From a checkpoint of a small mixture-of-experts model trained on Wikipedia: width 128, a softmax router.
Below are experts of layer 10 (counted from 0) of a mixture-of-experts language model. Rows are named router (the router's row for the expert), up (a neuron's input weights, with its number) and show model dimensions 0-127. Each number is 128 + 32 x the weight over its row's rms, rounded and kept within 0 to 255. Numbers have three digits each.
After each expert's rows: a language model's description of what the expert responds to. This comes from a sample of Wikipedia text that the model never trained on.

# expert 26
router:077183110106128130150098105090079174078168128180100141149160160134093091159164128094094158156154177166156098150125162173098158097159137133095173151154109164074145161150163084094094096166127106103185131078108089096173134156103158092145161150117101171138113089140192107169161131137083182114098144102122151113098110154175135156133082118094157164169080159106097159117181076094135170087136
up0:124130107139115158119129147120121122050188147110052122173128156180099149152162052169103108140157179131153114135131132126112109136153123104100122140120091137105142143158191077151113145135071154159132133073153115130159126082126139154116194163073094079146161096085139122110092138097139202181137078156068088137164114130104116198122123142137160101200121199079095135128123131100162146150175
up1:114114127132112155162133092090157173093128165163132157135179132132127136080143117175189123208184045139149120111062105089144144137120063060080141178213117113127127125142168110130138124067175085124141171133113112137156136128146110075144131163088139155154098087148138126145183130119132144181150136066097163117104129110136101074115111127167152131131135103172147124103168065117116048125110
up2:092133135084153133094102070109144121148093143112097130169113121156117124070126100174108191063097197203059151109112068109088117118123105104091101128132157120183125141110185126153127171097124080170121103127086123114141115175132117128158159150130072124185139099094154150168094142062140129136125130146135150095113150077160114144162134129222140178185158173166115104088114090119168160123144
up3:126148086135089107148136127113074108124151138112111155103145151208150113123154208080104151102093086172118120134114083096135165086153110197104147142150144139156149155060095116128169158122156123106111126166101128097117147155107178091108058138099114167107099154171165103191162139107137113090138163094093184084175093145120124172099139125081107113173116154159037129116189191162121109128104
up4:102168109159143134107115145109131170124135102169099117133133114087136132164129133083039143064127194144125168133158128119124128090092132116096139139112141158136116123178106137076153148154145184133136097151080157106076150166132135132129166108075123120162154067120136133151167164097082060141176153111069118118094082136090157193159146100107131112158130166086145194094195111062125081053093
up5:093145125102092123130160127098154108027191213150112143148132149188136137118160158127114119143097149169128074169147128133126199048118113145105085153098174131112144144099075077091092145136163157142137093135102118189118163094119114160124099162080102100108143115173132129123092157195131121147140112132180111143086154110081068118149189140092111135094152127094092148142142160058168120108142
up6:152150119147199099130095099139065131204149100114133107147118151130141150084091180156112119170173134105149112190175094059110139117119147140153153102161077170083115091164103160168157150161080097126168097072087116146158135116100086125157163171168132173130073137105170128096176148162116213149104084130142167126142122153139155126161099102097094090093061120076119119091105162142144124133102
Number pieces in scores, years and tables (1, 19, 20), plus country names after United or in lists, such as States, India, Vietnam.

# expert 14
router:073188119093133111157098123106085161102154143185111127161177166132085085181168113082091162174136160184159108156100134191135155095160156120099145176160104155113162127133136112092078161147118095095170147095122101104162132160081150105175167174098090157108140075136182109175151138153088092148088178094114175096102164166146145145128099153100148175161097140084100156089152088113130157091136
up0:125164113125123115075138089084069163131150147135102084146127110169115152105116133155117155148096164174162144214163082163159105063136089135112145109148144135105154199088057100120091053138110127131093155135125058166141077122151120126131129100108101135084102122120146143106172126097156090163147122081145111138129130207136136101187064157167126159110101146162162180088084165128085113167092
up1:093157121114116129159135145142081099109142111146122108146156169145117096107125102142098135140089114136155122171172107145176131070149130160125087173155181118110093148120088117097100074129083129220093115096063170185125172144098135125111144129121105134101145083123116112026192174117121171168101152151124191121108197105167161097157155118100119119144129126092116189149041161136164103090135
up2:098110112106109086116113143168146175110098113154156106171094137142132126196094162106113146127159123157119124126099156125133127171104137157120133114133092125143187119067104142116106173083184105152119175002121147110155137193196139135161186140089123163109145103154133096128101101073110121158112138127176110145085111072122081135180128089132144144179147068066130197087131154156142101175138
up3:146086032143122105104094116097160106109102064152182146106132128181131120123094162186162130105147171155158083139144154119091128111117182088112096109151096139108132109086103152087102133128133103112162165109071118139128190119131133076160101141177168210192143076085119082153087093088091162124094150184118122143133115154104105150118092152163178135133151174121136084154186117124109191134138
up4:134134111137143127077148101116123093114094192144140161132109135153102117182134146154125088151088106166110121155112091131216127147111143084155158126122161120080137125030121139138146142133132078042224144132155106133129152161119087140179167129123161144130088069088079065116120133125076176142158169149172155125094106188094106127151118117109123158154092125150084168093077123120133192156111
up5:154139118152113133093127146034092126082172135180120084135166112167119066119118134106141138144153134072125123106095093061128095168112113104102091122166097207130158169137141142164160145104096145065135177104160099095110109108117117166181154155121148154113156106124129167152151152200065125141133161077195135088129099135125113125150070202111154169083109101073111162173143138135123148114089
up6:110176073135097126123144097091121130165096139159094135115144115057126106114142098154089140103159115180144113172122150173090100118210098101125149176126136144161160079100123141151162126149066095112126114088190155129180169089153124130149189115156097115175165092094086130169093149164122131058128080085167180159100173151146155115135136082173136139113133093068092119147124127103146037130110
The words this and the in running prose, and capitalized field labels in infoboxes or taxonomy lists, such as Genus, Location, Mayor.

# expert 34
router:093109096110135149077145107106126113122100186150144159155132152169103061138139216130070123200122104126104106122161104112118126102159118124044113121165140165132152129104143151134121117131162139155149180133078116107149132132109214062211113215097172124164161114153149106114106088035132157119139097145119133144176189100116184133091142103109103135148120167123107114146131110119110137132082
up3:119135166130127199130078099119117109114195146068083130135163148076124163107154120089152123131109144157142138090098070141114077172150162111167074137187154112109115130132093139090191138097129094152138130113087153117076109104136088168126125203142101158146133122148142157146171124133091093113174123089116123133082136038093205089161122093083134205171117108123112142116122153123137138157053
up4:182151121122104150114186175126141142148110152146180124099129131140117167139150136168092144124118138186140103132212097178132119134131113105084128146132075135119137105092025141116002111162135147150152133090129158143166169161099071195109149091076079124146193173123099133122164127085097119189094109111150116148116162071101112111123110088095097118117160107106146126149106161131160150137127
up5:184167137202137134118168117106084167148109047125131142134138116141068135088089126153086173113133139147180133199101130115184100159111168177119083122070070117129137132113143128136130110102120125110076099101141149054138083115095125139149076118142172214082133161114105097140164110139129162108153162100098118165085107098143155166185112159092125137103072122172121054121170137123160131138119
up6:125120127099144161097115199134161070151128124109117155100158164087099135076134101127186117052155194127066120129140127121142145096166142078170110116170135092162152091111130151102114066143108147204141127129102125098127149135144149164096182109139124100112107109110171145118211101112089132061098087160180142174064126164145178104144098177107144162131081109127144079124171131143141141195103
up7:153141107165129152130161068138125173091126101125068094149152160123093107153143082108114120109056140169107151047178103133141114159075145190192064179148164165111117122068174125146120116137099111072187120110152092175156131161141195117136125131142122120103184141082135122118154127067163145090122085109158113163181112084102123128113128095131130152160102102153096123122137111131188070141073
up8:091133073144086179141130138150153149085153133146155076110180105215148104143098122151101115090120074093157167108088143142117098154123161149118130107104138101116158170121095182165100089144142171160077126177111122154138198150106103127098112146160160158091045103136176181173121159138085098127168137152179114085139164102153123083115154128170072105112088115164081178069104086114114123127121
up9:137075153088117135195125146055099189151170099104158136108147108133106135073126149055099137145147156109089105154062106126064082127168082149154159180128148174133139139127128140059110108129134129128168115147103128034111171145115161159151123159148069121135090139186117112113113160155110116138172123127110173066183173122121104146102113161152059141110174072139131121150155147111150090092143
Leading digit pairs of years and numbers, such as 18 or 19 in 1866 or 1982, within dates, elevations, election tables and coordinates.

# expert 57
router:085159132108111110167078117110081166091144124181117158159164165121121092160174129100122154169151140153148101156104160188132147102150141132084161168180095170081176100155126108096083104148131114109164129080130108082142097164067174104114160175113114157128134099126182094168141131148077118081102142125099172094104126169173123161092083113111129173167101160093109140085144056084134178052147
up0:129105066123168140066146163106101088137158146125076110198116184069143139083092076164072098113094118127145134162104143149085090076090139138100120146113121159087099148128064115111118119190148137072156129126141169149142156157133139090147073156111093182101155137147163129171152142204180082142180137113160110161110156170131094167085126124114154108134171072157131170079117138132079140110097
up1:093145075126150055148163154117138090101173134088138141108126145155104103129139124080109134118137109106128062057159160141069161128192137125083148118175165094093125049111167101121080137158048135135097163149135160104187117116135133087123162102093083146117118096124088119117178117146088104147123139147177111130120169115107161103139093116098112165214142102105094164177132208124125151148177
up2:150178169123104058207125113111140145073098131091103104201154138107135182141096115155088174091149131136131157130083161121114179161158155145113140155186077117179132118091164097146062150151174120103117143170107089096155094104143178189123115108110036103125107167106147171110122144091140120131132122106132143088196139118139104126130067112103147122146162071065134144095110113085126168116122
up3:030169107115093116103076111105088133142203077114085103107082097156172128148119078115095158095134142140159114136095135114137132164165132143101137105158104228113098164130054142111123148132142160093068153100215139131166176172102156166162126172152138154138163148168163137120131145116101081146135123127101081077155106138148122119088142117133128086101176139125084115158160163123129083113076
up4:118157100129108118114073105162111180113088104226141129133149204108129149113101115146050184153138112105128105105142147159137123107107104128179095125102140115123077142115106182129120130129154111156178138153132135113165089180080153121142127191149094125129095144116134093168146169146137118198101194150140154103152090106133036154112089126143107089162106131189122145132164096083088147070058
up5:113103107120187100108106120144088178076163120094173186109128150144168118163152198109134085162143112139108131164119209097108155160119212107134110102125129119189136137150173152174129091115182136089154161116089127086111134097136109069096102141078148145099050099137108106141137124114117122133125108137128218095141122160100133094120150125117134195071125117139083130061170093148085093135089
up6:141091181125167112105125180107086128155126138151117134106119158133117136077142147061101150124036072144127103133140153230110154145129111077136185110115145168132171047135146180085138125133133077117100143162131091101206124122134143094065129089120062098117106135142125151174114132139190149130164145076134116127105134089111181144093134188157171166133138121110130092123172087094166131134132
First pieces of surnames and place names after a given name or title, such as Bar-man, Ja-atinen, D. Manuel, Oregon.

# expert 20
router:128115109137109146071061106104089145080193146126093070119133136073158154161125171126117147180154130126102117112140148157207165084187121091111114120107130126086154142188131043152111101187104134074200084135119116133154142152074104140140139107119134187114084095151112137157170171176120066136134149126120133111093147149111153112144086142148188092111149128106196113070135113149117112160096
up0:063115157098108128076137106136148119105138118132103179156114099112173078130085100182103123133151122106165150118167145130140104153181090152099153141085103124203095179131089100143110152124146067118145136096139170111127057117170121101089089181139114154174105186223131161098129169124079178132192088081119145139144152122107118172116097152204115123127153102155126140103139119062113082109154
up1:141137138152059148123168159115145127145120119123169142136086108119139101102099128098166047154071083089144060156148104166052176123108125126080091148181112104164165053127138098135115147140178093097133200063151148187125130140156127147121122158108125129147116148167137122119121146093098080162141161106138124125142082174154137158142064192161120130125179109113083156163118163097154065140179
up2:129115126156154141177143115149169158087075104133175038194072109180137145127164127146140091155053152111145146148145152154129133170164129109171149125155148181111072158154200112119101172142160130130112096063125105133124078141131131207157104118122151081129105133129083114143101077133166087121124096114117153124065052110116156148125092138127085140115073115132196155121128055132138125115130
up3:161162135104156036078113139072153215097122124145076161165175120174114115096145142126121104136095113144136116119127179150126180186132175140135130143112105108134146100118082104108219120163164125147098166168117157082183142162111096147187112107174131104101111157170140175122097104116132102117095074110131074169111071096214072070120127121117115125126108128119132164133143125113130103152093
up4:071122098128154136106078169131120127118122144118144078116149077119135086151091111130069158090185187137141113160118097120147116127114118064146123153145120119088079175129094036166117123134102124146171107160097108146199088146078078132153120122149090177126127120115090115124124116131183180116152062147138216117141091166100212148114121089118118083151195132118202122135159124159132136135131
up5:103137106098146101113118166131127133132052135094076077168169161132157149124107080114127160051101101205157128123075086123126142113158109148111140173155047078187092086139105144094093122143141128074175151152151108183110131174132213116151132110143109164075180138162079145165142116128128139126114111122116117125123136103118114104121196158150116140134166120172158085215133127081111119154154
up6:088099148154080144133131181094168125060113119110151141068181135080125134150132169166091149086091086130131113057154142131148132142153167112142137119144056140066089081159179099138094123087144140133126142147174162123131132108110118082114153129067091209188158126134129111162100112174166136133115136106115140112118162136080160152152134140118181121104032170118150135103207147089147088131150
Final pieces of non-English personal and place names, especially Chinese, Slavic, Turkish and Indian, such as Ziy-ang, Lesi-uk, Zapre-š-ić.

# expert 35
router:072176097094133113143099129095099156079159126151093175152142172113111102172177138099097112167133156149186109166117162164114142127129171127099154154162134158110154138130130089123103092169114089099161141084103109079151146151096190127133168178117118168097118078173170104168136148118081208128088167087131168068078146157148139141115108154089158185138097149074099168109195089123101171095144
up0:122197119142070126101127125115105144115163133069118120101129113149048080135132105087092108124136116105081156095155141132105111102115104057123120140094187154160147167098185180134137103156037109124184124121190114095124120160182211125157116151144062152124164114118079118134107165064116092153142132101142162139184170122134093166157128108116145180145157135183120149119102121102189140129102
up1:104140087154087098164101061172118078172125165139126145114176113132108067129162147135131165122122097064114190187133130103123155097170126126115091146188109217074163132154062145110183142045129064109091157084084120152142073158105112138133109132130099138091124113161131152137104132114039159142145126140110112175148130180171117142130150157162119177090143109129140172129109142153125146131111
up2:106140071120130095126162152100105157121176080125061083098114108147188116094127210095147117129140066111118151137103164135166125152162102086116134121169129162172167144071153123124125165129189047079110183124139137098135117086092102181165109130098147164102161132136142120105096157137135072156112121117072116105096079161152165121197136071108163138131175123164122175109178106134076132159089
up3:074135174116108065161076130117171139140157099116060168165186122131173115182162093161106093167136067105125108149121091047131131082098136117165096117166134077133164063098116054165089139153119090102157136149080098141131154148076094158165102130139122171071138147162119160151145115096116124120106168134160146152096119162140118200109121115165114172067138127178155090124129166103157135127145
up4:094184139143078179119106142091131177051143192108173110088128138096142166184094161119167106184124122160143119133061126107162111113156118156118086087113193114134097151121132137118098098088142124112142117180136169069123118108137116111112129172142113100086110088102131175186099101174125189169064112144125161071060142101181137133118066125163145147148187186094121097111135138138136108127134
up5:096192180142099037125083166130086153181125132086168163129088152085112129091093141103076157116116122159124059153151180110109128182190125150127130151128136078150162118061147144178189093076093127155089105147075122141118109178136112133153162081154163144088085119134147110113157137104128124099080161096092094106107178180137178108125107115125096190178126160138161129121117123149114147137140
up6:161124100132117131066072137094101130192083130118180098163152138107153096096197173152102145105122098145140111131115118123076135169110157137076113125049112108173106135138179167142142147105115079077221146147102109119145155147164143146097140158131131144122152129111106147204135117127034153119140141086080117132137068144182148159190081112120141107136150161095106092077074152148165131119125
Name words in sports tables, media credits and organization names, such as United in Sheffield United, BBC, Super, and the verbs signed, announced.

# expert 43
router:095146102088123106140082116113095173091149117187101124163154156100116088154174125085095115167159153153157121143130133179125157110161127123091158163149087125075153147121154141096120096170113137097175145074114095087177124165110165092077170137101128179076135084164182148156163147041093136160091176099124145098104131186159124155135087081102115141166112149092085183098156075101118181092128
up0:146146146091116146080058125141063136117153158119126122096075139094130110142148117193126129164153151145117156148151079124095121098143098160144136153126134131126083051091085136026148105107093122178135045159087116136176141134073089120124143133146115142095096138166140134173151121156116122137157194208125142199173133160177099128114204123066145133123118123127146108124110092114179167109120
up1:151128102094175129196111081126131177130125127146127147206054130102101107122103163144145117095160187115064093121092103111145117135145138102110141105133102153134155156167105125046111126078111113157124135117126113080099123071113078125109160202186141171164117165074168081129110088105163129088104093107158131129088158116128112184164071139136198152126148117122198158103131107178171113106124
up2:092123111138166137128141168149165153124147142116138173090143080125100133097080086086131121122106101133099137113118192095177098104138185060098125153107106136103124096139099166140165109072126083088173060095174131099121133088121140161136134090150086175109115034108149135183126175120148091151185197108086104151132152131170173148137117198135116165096090165101126175164139105138163154176159
up3:102171111096202149107186154163057104190101086157125125129106095111155101141187149119083154107144150105147082150158133169119108122113169074088116173110082104120108159145078135151217085168124136099121149134110115136120128070164120055144147107108128128106098118149080118166128163070145151104115156125121123172096084190177169132139161101190133135144150086109125162139102103075160082152124
up4:039142103131108149127163094190157130131174088123148135094116155117138089102130102123137151094146125120080115178190076136143144126095141114101125145168100197113135094122108151147120117142083157108126090147177043168114116134152178141132127152084143073153122057151176086129119135135106192163143159148106092037087134146127122126166129075136164147111177147153079153107081120116179100101183
up5:129127140163075175140103149159124085079133161162155157162152098133163132159192094153154115153106132166151133134116169091168100095170093114147161126122087129162141069134134122106107093108160127111088126080103072096112146126136141149103081082155126174074126076169064172153182095079107153207067107080180113151096124171135118054079089139183102122140148152141122121162164119130171114124145
up6:075146071120175130107135169108123138124152094109121169048148140088078101166145139149057159120133156149115095172145162147147154201156167143111106094141115145178120152133103031116122149104105147118091069142132134123111062145101173111138147126151159129122104120117141174136126132138128164090080111179172176140112122075068149097059126103137161092116129139108125102140192128166205103178126
Short opening pieces of words and taxonomic names, often completed next by -ed, -s, -ing: saw, ret, mar, chron, dup-ont-i.

# expert 18
router:083166117069138099136070113101091163074134128155093140153158173183080091157173099091089112170161174159164102151114162172101164118182151092087148165159100137091155121113146113110103129160106088083189151078122110094155105151086165116125168155106112157162202099125174117178153138148087140118086161106110157087101146159143143139118089126100126155144094143079093135095187097089095167090150
up0:109079143143129111130137088099155143170155107115113110129130132102117141152101054168171144154138126146139135089170139176139123188148153170118109116121094096094138116151130064159093120101102160107126142079150112175150062107166103157165157106107172200143139071145149107143144096153144078122155151128118129178124152090076145123116194118061128133178017125147126171083155100091147147135046
up1:151160149151136127117175134115141166127141168093125106145097130130091151097118193168117137131193143105162141143149170117164155122108109142111167217070136148147138131163168106129142135109088065086157122173081050127152190062126103102197124126098123168134127096126124109145188139133117133088091141097110125089192146105153138126131101056079117102124135157121061083168170112089068123130082
up2:111235127080170137137055149086127160127112126125114120092118075092124125105110138131127119141062098100129102133106152132118134129229173132131111176155144146123169116117121078152188104190115124145068183164154145078120221109116169164154114091155108124128102127163121094201125154108124132163067106096139134179134119114140115160140101139095142093139115150111049115112116133116121103144086
up3:095137096105110124106099078104152115143107112104100100119172171132114116175171182075101141100112119076174134096162112185129148145095097187084167169125149119076156149185126148172106109141124074105128108149116108114091089107146134091116179144141087184211167159180109144085085158202160060137153061096197140089100118137099135153105159141141132112114160166113095138112151108160134123156115
up4:198134109129090142139128159106094114099124140165182102114082118110088096139116095154091108161144144142102032187109197170107151128195126140107110143169108148115134148144126108135170106096140107129160116100097185073130192123101121178159054150134130097110145105148198111126139133158099103148156140094136089180159160122200138136153136139068114083193148069129061124120143118159153121148113
up5:089142130154116098140105145034094150200145165143099078133059132148114141117157201144105079149175143114146115117182098153125115129147098139098074126116147186120151129108132129168098109179131146105156199146119124156120049145084136134149140110113144181095139138175095058128104090128110171121100111111140130155157143149072126144127072080073117123122084131131104117102136112177137157125227
up6:123128131142103149162075115135081071162164099098096102120069131130160061159168182131112124166097150111154109138090076157151166125228149102110183148147140137123096114111119144141148163253138121138156132136128117138158133163145078119135149102134114141161119144123169135130086089127134062127134117120130099070128159124039131162178134206096127159129088087120096131105099156129157136083143
Year and number pieces in dates and tables, plus evaluative verbs, such as praised, criticized, and "that" or "a".

# expert 61
router:086157099083135108126078080108101159093157144153072113155163174146089103163164112096111152161175173160153130138119132176167158078165132115113145184173125175101145155125184106090081152143121110082182142078106090108138144174099164074140172162106114161140125080128158128150141135125096087102090158085127156109093137178166144170134084121098118148176094158090092162091164098096128199077144
up0:101124139153082136121117133095097128061091154147043185124082105175132119147083153117126184136090079154158127099106128134138164100115127098104130155119109120112142111147169103145080120107121145148179094120132120129091147164123147178104125097118077156083155146151111178167161107141143168135052189097172098218145159131169145205145118070140136115165140141129125210132125051164150141132142
up1:149151125097148122110106098089124172120106129159075091124105115135146104158218111163078176121174068112198135115144076129157164144130141141118121163129158183114149163190159126106126171090095096113152071098042151155159107094164141136055147050102104150153173111195143124165143132101113139142152116113083143141091090099164133100131101160150092150114115163103112099161067100109131172134130
up2:138130126083107118101097078116189118133074123127081148152127160125159142170106130087160168109139108154157126153101133206104141124220147108153137082085137121115174105143144143141136144075119167132159140064097102104163138164096141072126130115093105142190198139061084142152110128075121083158146113138134137116122177086187080122124150152138141173164145069072160118203143083122145089116139
up3:124120129157134143126159158115105197080108126154065076132080125146101079136102135124134143175140152096114079068131122147145104142197065098156141171123129159126126101130143091114118142136124164119109162100109169152163192137139135146138121095086135150062083084142163173130091115155126097188139163046119123207129106144160155136110123179077056127172138094164117120060177134103154140084145
up4:120133119068124116108138110176144137114124152183163153167145131142117098140103169171136115076115100133087150133161064143153167071178145115116110157118207142164158179135101116108068130155098123136100138141123069069149148193163165070123115154167133116084167151155154141077140133109130117175047177096099146146160177200061128128129130149084125123086093108104151096137121100121064153122104
up5:121130114102178130123140151134159127117072133100086090141143150133077078098113095110095159091164114181231217103142098079157168125107135063166175079175117128122198132122140097142112166089103083099148123102147065154122107129130159148068146131149163134122132143127149159139122121111068120113129172127164114147170129110158086089165121130165078132174103134161165090097125056132163163155151
up6:097185190084140126144163113113129110089152130118147124114140140125122179176129128072140103100075137147061098210086193096151176082155119163084088066096141109143138178164093122172163123100128143109031113120126124137123153144115142121129170116175139174159125100119120103140097121167107105145138169084142123123072153178161055156100133162078173133138116116136113153152162192124089136101136
Beginnings of foreign proper names (Vlad-, Deport-, Barcelona, Bengal), CJK characters, and numbers in sports or census tables.

# expert 23
router:073160111083135131162108123099076144104137134168088129142156137139089102143188138097108069155140146162165118120166157177178139090141149136127141160140128170093156053091133130105072172134124104096163127086113107093146165165112143102196150163116088155202140085139169121139141115116077021165108180109128171087102130172128128146121102192101113154153104141095093125098153109125080179106121
up0:147109127078101169102100138082064162185197111146089121104124093116100087151120116089094121132102116197144207118132157176135151144139142178090094145085070107109117091104147107124175134124135167170167126056120092125159186192144098127135122143155095178185176144093162068086110131134127111180138149163111164160171091159102152109161146157071173159140138121099089119121123116125113154131145
up1:089191150125108168153175138125126049140111119133128159160099082126132073142168092168109144134139131115153109163128168103123153181120082136100161088051051102097157127136127124085091146170109129131130130049139068142133167132143159122166143120129109122093089110166153093115095166117112151150130176084102107063133086179164149186136133101099139084123104072080141192079131123129182164125106
up2:122129188075114122171190112149098118126182154144166145138151122146121133117124188132147134127081120144120114146154096139127121035191118100072177128133100104110137185059108116177076115079127176089114142179082098097164125100070113158146064114175128112067148148080112142134173192133159097141092124114176080159129134149169132164129104138128126149086113120122147166070126081164098114127104
up3:127092130125142117177125117092108133058164162166124126117114122120160109162092133133107142152235156107093138135139145195170159089147133091102136200147153068145138184093118083157116146172110138136142123068099101114147074096135114094124207138157169086125133207127132093127101178121117166096155145115157107099125167129132148129137077185086136135201087111153124147174186139170125147122107
up4:145168065093129112163120151159066101111066134080134105154147170115107135148151185078109141130092121164161146136143091108101114135160131148105144203163116118141085029129073153115181100139147125114113169161150088139061123072123138103115121194114083158082130125132204094112159128071111140095184127140121180172160135144145140169102152148122087122139103090095131120166152100172108128077128
up5:107154105095083078165165098133145141135221118171124123115115158121086132113166067138097095098158130115115126150099155104156120124137155184112133127119110128201117131134112159157117176149149127174171129107134109091100072087084153095155170160155108117127157106131094091139097200109114141157097075068094091220108092136123151144182113168145151112169112107202100147082081082132128169139089
up6:120140082171140149083116178084130104210101106090135126126160124157060171156142136117094121078135099168125156153120195102145169074140153122129145122160112135113153073123139134124114100161122132171128101052111151028100160099125130072152122181059197134173119112107093170092122102171141116115122148081085123148140134132130120157116145212098114124140137168145196101144146108100152148099140
Determiners and possessives right after in, of, at or on, such as the, their, his, these, before words like first, same, own.

# expert 2
router:103173118078140105145100116103098158085160128169096129145164171134110087199174129083092157176157170153167117163125139160118153095170143102091163161170120134104158091127131095117109140160102081067174141090114112087174139160072173104128153156116102167135126094134186135170149160144103141181095162106128156087084165195175144139104098136081140152165114162081119157086180096117080157079133
up0:129118106057165113137139129023134063099119184140142124158131147155131088178191136095139143091095125104136142140109151081169137131117142068114133166136157097071166147165171084179144171121109201154104192110117145147129131183152144142071115127095066119164133112109149197124120158136142123149160071119120132119077098096124138163109106141076119159162085114119127122127159150172188088101100
up1:087120131144127092103141091130107151146115160114131130184138171127186134119130127151082146111163178098103056092150072159126151159149033072133101154173137124098211118153127094132126110151064116086167125067130139134117068076171116107119106120137142167112053153158168112149108115077152113182163203126142108124135147115104113096118169126135163126063133127172135124098124140082148154171084
up2:131197099106139098100143123115163112136091094098145073100114124074169108208137153078068143141090138094104158159093145103168113159102118159152121152182148145146131123116123110080105174189100156110107070140110084120184132149116137068110130134138124126180129139153125168159126140163118165081129213136093128103158198113118092180079158112125120096132084160076157084162191124175116113167115
up3:092196086087162081107107108149152132145116112135125108157149128156082152083162127158087111129116087128155088114136085044170179152154156151117111188100152101133130120126153090112156148151094146157157131089157130095175154144153097119190092161150148116126090119135169164105125092074136243154097114166135172128128166111142127173161125121102098112111109134155100117070047057152131094154152
up4:132055146158113124104101142103064077096129107134141079129166170135134111147106197138124154126123147136170159138166094143132120167140129134141118128143158081131155141088130092101148117180031190118163149168122134102108122109103149096094219152108081161095086137131138138100174153208137158103090088137153153089117144227143088090089123122147155157113162121103070174110118134156109155146112
up5:083137131104165145089149100146179119124085163090114137169117212125147171099128135063047153145156173171136143198106113139047056146139159077109125109127129105161126142117176146088148160121083145143161126123067101106153117091194180123076106104115103135139148127085159163123117150125143056121131127150124179128163098108139146195163169106105098111171094144156121093146134105148111105158147
up6:102157147115170087084114070141119084149180066157106161123125107126095114118142175113080169129136132103135104136190110128177141127167175129094115131114089172108156182125104101176165092091149113133104090116131114114136103160091126115091156129155188175113132141205191134110113174101142095134197126172150158154152121089160144087142157120094059125114124116102170074073137138126096062128050
Short syllable pieces inside foreign names and technical words (Ad-ele, sympt-om, derm-at), plus table cell separators in track listings and tables.

# expert 28
router:076183097092132115148105110085084154102154137175093158152172161161093082166187100089086146160157164170171112147098132189131159090139140125090123161139086160094148137126112106090088106163115131093167112097113084087137131161101156076127164158094114188107110073135168140153152114091085103137085167105097169080099128176159142165123092094073143164161083134094088156103162096116124162071137
up0:122125098062113131121121165148147075141181133104083086206118143137081041071128097089118101101109085152133102129193142123109093157156157160133108130118130136091120173182141148163144156175081112134088146143134171129144185108103156150207133168074120124116161131122113169130148122131112104132097187125123184138181093133147102129073136128126140183055130114097080125151137151099153201100123
up1:144118116107151111124124116119098152175120096098127099124106176157121123136133127177154120122100188132171109145145163118129154101041128125151111157146140064117165188102074157078122160139087114163104139168149112187129079105071142176089115139148112097170156095095106154041171104093113094170124140084111148107133179175138182087134069124155118181193131159103133133110107060167147137073112
up2:116128170141166174130092116112118110111140117169090143167162147136126160189131095138159162103089106082134089135114092115184152169116143135023070106118117156115078084113153132093115164135113124097142098227107088101110138191144125191113181160132128102154158087149120076166091118062127140145153114113093153166132116121080158184083143082101162154171118121113114128094138093193152121121113
up3:135184107148136139086138133162086139098171182190102185140112097135129155192145119160134133128100068159083118150113117147180141126182099132120123091160156143138166097128107101079096097145112138119149130215189123098134168129081159112110079157124163112166114137049203067123120143122096121069083131154107183145142147114075068143094078118128141138078149116108096101094115106113120171159125
up4:140167168155083166181075115164155083109185139159145099128180135147095117050114125108087127074117152136147118167130125162150149143053128181122097145186133107149164127139129135111133094174120148173179133130075074036088140131108120123118140146153151184133134145100091095096144165049084096131153148127054136118134147166165125133170142102095129174135143184131098097151112109081120110118091
up5:118109140147241111054114175141119105119154146077140114129117139117061078148101159115161117110137172100110116140145097131118155106106116109132134210154153133143208170091118093128068057155159109127137090108148072113148070088125107174098111117159130128140161126087121138163158156126102125166172192161136121167148110167110133133149085169081144180148127157168093138125110096131111118135052
up6:176104112156118161114114128149103122178186115128125098138089121140061128122164150156126102071134157134162147122182138131141170110169112124119138087126107128085104126149134101117039113182090114073157112176159149101165117104152144121159102087123092134149165155154096159128143091127109178134073129146128124081123123211116049129100062146097135212093129125107173177136147127071057167097152
The, its, his and commas in narrative prose, speech verbs such as said and stated, and first names like Nick in result tables.

# expert 52
router:077181105109155104149094136107082167091165150173096137174160165170097087154153144078097129166163161169160116139123144184190151109160142134104146156167116160080142148138111120099078141152102107084165139069100115098141118164104179092106167166108096181108099093121168128162156115116098053133099171123106155092089148194166155169144094139089152166157104150099092141102149082113105166096167
up0:070150126122100110088118153054156138120159137118153152193101095081097110120105165137110117130131110157104159165080094126108150158113125093107121155116090101116086136118184162114132118146166091157110153141150159150105133158140075077113185133086175188150136126104093192095053133119174114111083158161158177144090183136196167123118084112044131175160120116131168133120121137082099084112181
up1:149149095092134105131122076156146146140085169151133128146122147146129133095142070160175181111172207091178127100086102181101201106169164098146186116121111153107111097148087129138078140110131116167189106073133148135116105129115164168129225098091155127133170152104156065151112111118147159109146060145067132081092133090140146115119079082112120121166127175148098137104141108141145064150127
up2:125118136131110122151128147103129028098085147186121114126155138083150150165110129145146124194150093135109093155083133133165141068114169100203061158104137117102141104143159100123105157118084070117161161109167092111143118090135111105202170160136133101140192087114198195175145089080078161149130133119134168139109146126165118117098165140121105119112118124156093162119088161180156073108085
up3:069128136111141135168099121110151154148100109140147120089130168122124137110128125096120090128127121128164072114145124133162082125127125097088071144136072098187146179152095126191030184067149126094146183131113096128192113122164152125130126101120161158097173129167116180066146027107066130176158150101123167146124155123187104129130107152095127150087156189088112164144139121158118125174127
up4:103155201157167109090096075116093173198142165182113124143159148087132087150140117138115100109158153152157153170110058140100103165112173118116147128174073132104120160113104164146117157122121094123187190194113108104099102069121159119136134107099154099058137113097093128166129154119164140114099059155151120130129132122152167019118153143051109144154103118094113117152116150117144171153128
up5:148128153089138067062117113135168168154150111198114143166137127165132116076152117198115102138116069173145141117133121145146123120124121139148132132097132114086134155151161110126185078089155115153157072153092109100094132153138087072144080174137090111126129177113188124127070139139103111120079125101164105117174159153104149154181139106154188145182088124224089133108106059084117145157081
up6:121148139123189184116094124078097112142091110075143053147118109135121137150111156142111152136131128155108124183134136127156143156104117155083072206081124172157088111140075130139136208131112126143135169121116077123136174106082158158180146159125147174121122172097144096109150202090092188131129158137097151142085131129109149136108073094077064153150079188160123083075159094115115121085125
The, his and His after prepositions like of, in, for, before nouns such as first, same, company; also titles like Candidate, deputy.